Experts of a small language model.
Size: 12 layers, width 256, vocabulary 11692.
Experts: 16 experts in each of 12 layers, 416 SwiGLU neurons an expert, 1 pick a token, a softmax router.
Below are experts of layer 5 (counted from 0) of a mixture-of-experts language model. Rows are named router (the router's row for the expert) and show model dimensions 128-255. Each number is 128 + 24 x the weight over its row's rms, rounded and kept within 0 to 255. Numbers have three digits each.
After each expert's rows: a language model's description of what the expert responds to. This comes from a sample of Wikipedia text that the model never trained on.

# expert 14
router:108142141109116132124158112124080138114126144151152107125123121149096197083136099116127100094140083125123113127177086118200162071125162103123149136142110144119166138107113114155131135155080121140144144095103155119105166142138125083155175165125115120136128109115116119123122133105160120130144124146100144115083128118139092147138126104155184107100180158081112148154135128137113135122092
Prepositions. Prepositions such as of, in, to, from, on right after verbs or nouns in biographies ("grew up in", "returned to", "genus of").

# expert 13
router:114119117124129167128115155114143140110130144119123132146162116089128108115095078088166132145139127096138121126144144141125135124142124139144091126134157159160125097099135117133162139076076158131118127134145111138121175145142162113098158109110125094155109119144138148113124143061124124162105119114127126160100138089092145132132087132147123132164149105139131132092132165118139129095164
Line and section ends. Sentence-final periods before line breaks, closing == of section headings, and line ends of table rows and list items.

# expert 0
router:127106117129144097113134113158114114133130164143116164118169121131144116115091125110132134170165108136132132146098113082084147144133169130121114148172127118138132126153131103147105139103121142123091068152126121085145139138128125108096158144161091167141129110140122098164138152163123119134129142149124102113157150165122111168080139123145078105105108128116125145156128146160150121152149
Name-start word pieces. Second pieces inside proper names after a capital initial (M-im, J-im, N-im-zo), plus spaces and en dashes in tables.

# expert 12
router:177111130141164109140107139172134125115136105112154156092120151116118136072103113177138151090139119103157124138127149120128066093085099137139128143124104164138120120101111094138102145120130106141095132117118157113108157148120114112149141182100124113131111112124075149119133119128167130166122105079098142144130173142136210110144159142133148122154113116080078108104115110128157127117116
Copula verbs and year digits. Main verbs was, is, were, been right after the subject in opening definitions ("The 1963 season was"), plus final digits of years.

# expert 10
router:129089123117114131123096112112140135155130108125144143139131106120136108122131133173174124144132134109142149109150145175158144143169116164117141137109109133082133123132099101162129081165161138126159102085076114138121084129076097127130126106086117132069130151121125149079152135167095114112111141160139113109153137120164071125115153112106153152146126109128144135152162182102113121151137
Mid-word consonant pieces. Inner word pieces after an initial c or p in common and technical words, such as c-od-ing, cop-ed, ped-ic-el, mechan-ic.

# expert 9
router:124170078105115142141120155081168102137106128097121094148124105136142114119154151087089142135108099140127091078147119128122126106140128100159124110186131124130106143144143178135113121128150151168149161130127138170121120147130153144173166114154140115078153165114112145150155124122172104147134115149112098117075109119127114104118154141120120135140179160092113135126113101107101112134137
Clause-linking conjunctions. Commas and conjunctions or relative words joining clauses in prose, such as and, that, which, but, who, plus & between taxonomic authors.

# expert 2
router:128196189114161115102104116150099142132143123103095126173154136110148131158132150121136140138142136150116138152121121127121145140096156156179161085128134133132142108125139128088161177137149078090080144096148107134092105123113074133107115097106145174156123101162138122154140133135126112114077121099155147143123142163142146117127147131104148151145083109155101097106111088129152145098117
Table and infobox markup. Pipes, hyphen bullets, line breaks and header words (Votes, Candidate, Total, %) in wiki tables, infobox lists and coordinates.

# expert 7
router:111146157139143153130105142141151096072130097130116117089132091165139110136077093159184161162143160151146140110108142106082152150093157171137127111096098182137103142112130120110117134130073156116126126114123093108126156121102153124103088162126139116167103136152156127156139169125112141151113136153135109128130123113129130104174155145128132126123120097130135133144114129152141125126132
Title and name starters. The, the and first words or pieces opening titles and proper names, e.g. Babylon 5: The Road Home, San, Fort, New York.

# expert 8
router:135156141148112107137135154128153147146129083162148118112139108110098087159156154121103109137091142095133115161090089140127121165108079118089118128079134132114084132110146140134130101117152130149146128141156126163161150103108153122109165104144158154114172168106136093137117138146120147099187142126155131102137122157110176108134090134139111132058146111141136158083148111124134141118154
Determiners and counted nouns. Articles, numerals and quantifiers after a or the (one, same, first, three), plus opening quotes in review phrases like "must watch".

# expert 6
router:100086125154165119099181114112103130161147128124125110144107186127150119141096112181135150141112124123111136145130114102137129165127101121108132111103156145144101140154146123094140159129126125170109099165146146128130090145156164155112090090149146089148127125097132111149109102141126128106138109097169101122115151141141154117109107152089102126156111104111144120133163154120154092167146
Foreign-script and transliteration pieces. Raw UTF-8 bytes of CJK and other scripts, plus vowel pieces inside transliterated Asian, Georgian or Mexican names (Kuz-u, Chih-u-ahua, Kob-u-leti).

# expert 4
router:173093124135140138099116111130086127121150152125100155103114164170145109166129133141146112142112171102098142109138138120123143097138131154103158089135156117133173122128140137081150068095104150086175101135125115120140106095158146163078104141107101092127099147116115159126116139138112127136140163112156124138156093093113088157117128115157107113133096103136143129166112113103132129100100
Western personal names. Common first names (John, George, William) and final pieces of European surnames and place names, such as Napole-on, Elean-or, -ton, -ampton.

# expert 5
router:107088117165083103110105133105136111138129104107135129128120140166148077118138114113146126130106146124112156164080174141124133116106139172119147181144123136080101156164170131091140108111132154089107174108109111114158154153127116137104144147125159092157134136141112176153121071161124144139153177129119159141133096142141136178113125126104141155175120146132147142076111155141150159132124
Capitals in acronyms. Capital letters inside acronyms and at the start of names after a parenthesis, quote or heading, e.g. IS'S'F, UC'M'MA, U.S. 'B'ancorp.

# expert 11
router:108143132131120127145096138157127141112117131124113113121080105147104174106142156096097106095127085165132138147125126119133137136145097090110111171134150097143140133128137154116101111152156070119146143160162130125072112145149101175133090117123131118138123110120172092123125131114112129132081094152139146144154145157125116092168152148101136134092157148130142114163107088144110137104146
Table cell separators. Pipe separators and colons or semicolons between table cells and infobox fields, especially in score and total rows of sports tables.

# expert 15
router:109137130141125180114116159115146100145066108110132126113150100127139126082099085159179146124125152128104141119119137154101100166112138149138101122133096143140107136087142101140137158103069164142099155159143090108171163114091164106094101152120104115151117137194133147160159122138133128138119119149125106147123146112151137122172142134137083117099120103141116140108118185146134104128157
Modifiers and possessor nouns. Nouns and adjectives after the, a or a possessive in prose, plus possessive 's, e.g. mayor's, criminal lawyer, local, foreign.

# expert 3
router:167109143147133152144161097113192133138143130150116106116091128092136151121127119132132145125144158148132127118169089127143102083128139100142110116112128079124122118138097155188124156141148076101121155149104102130173144093111121145111128144141123139154137092140137134098103141122101129128130130143091128145139123125119146114159068140129133129152113125162114062099157112119096120138110
Digits in numbers. Single digits inside multi-digit numbers: years, percentages, scores, statistics and dates in tables and census text, e.g. 19'9'1, 2'5'.7%.

# expert 1
router:169094140136137130151115112153123110109128164148159147118161144103141125179133131143077146152129156181133128097113143106111082164108168121147132134098074139120105130112109138110142152134107135140140110138137130114094113119149157104154046134141107144129108132138144153092120162123128169096158138128138128140166081106098152148111117111116110101124095142153141134152122144155143160146135
Foreign surname endings. Word pieces inside and at the end of foreign personal names, often in sports tables and lists, such as -ev, -ova, -berg, -sson.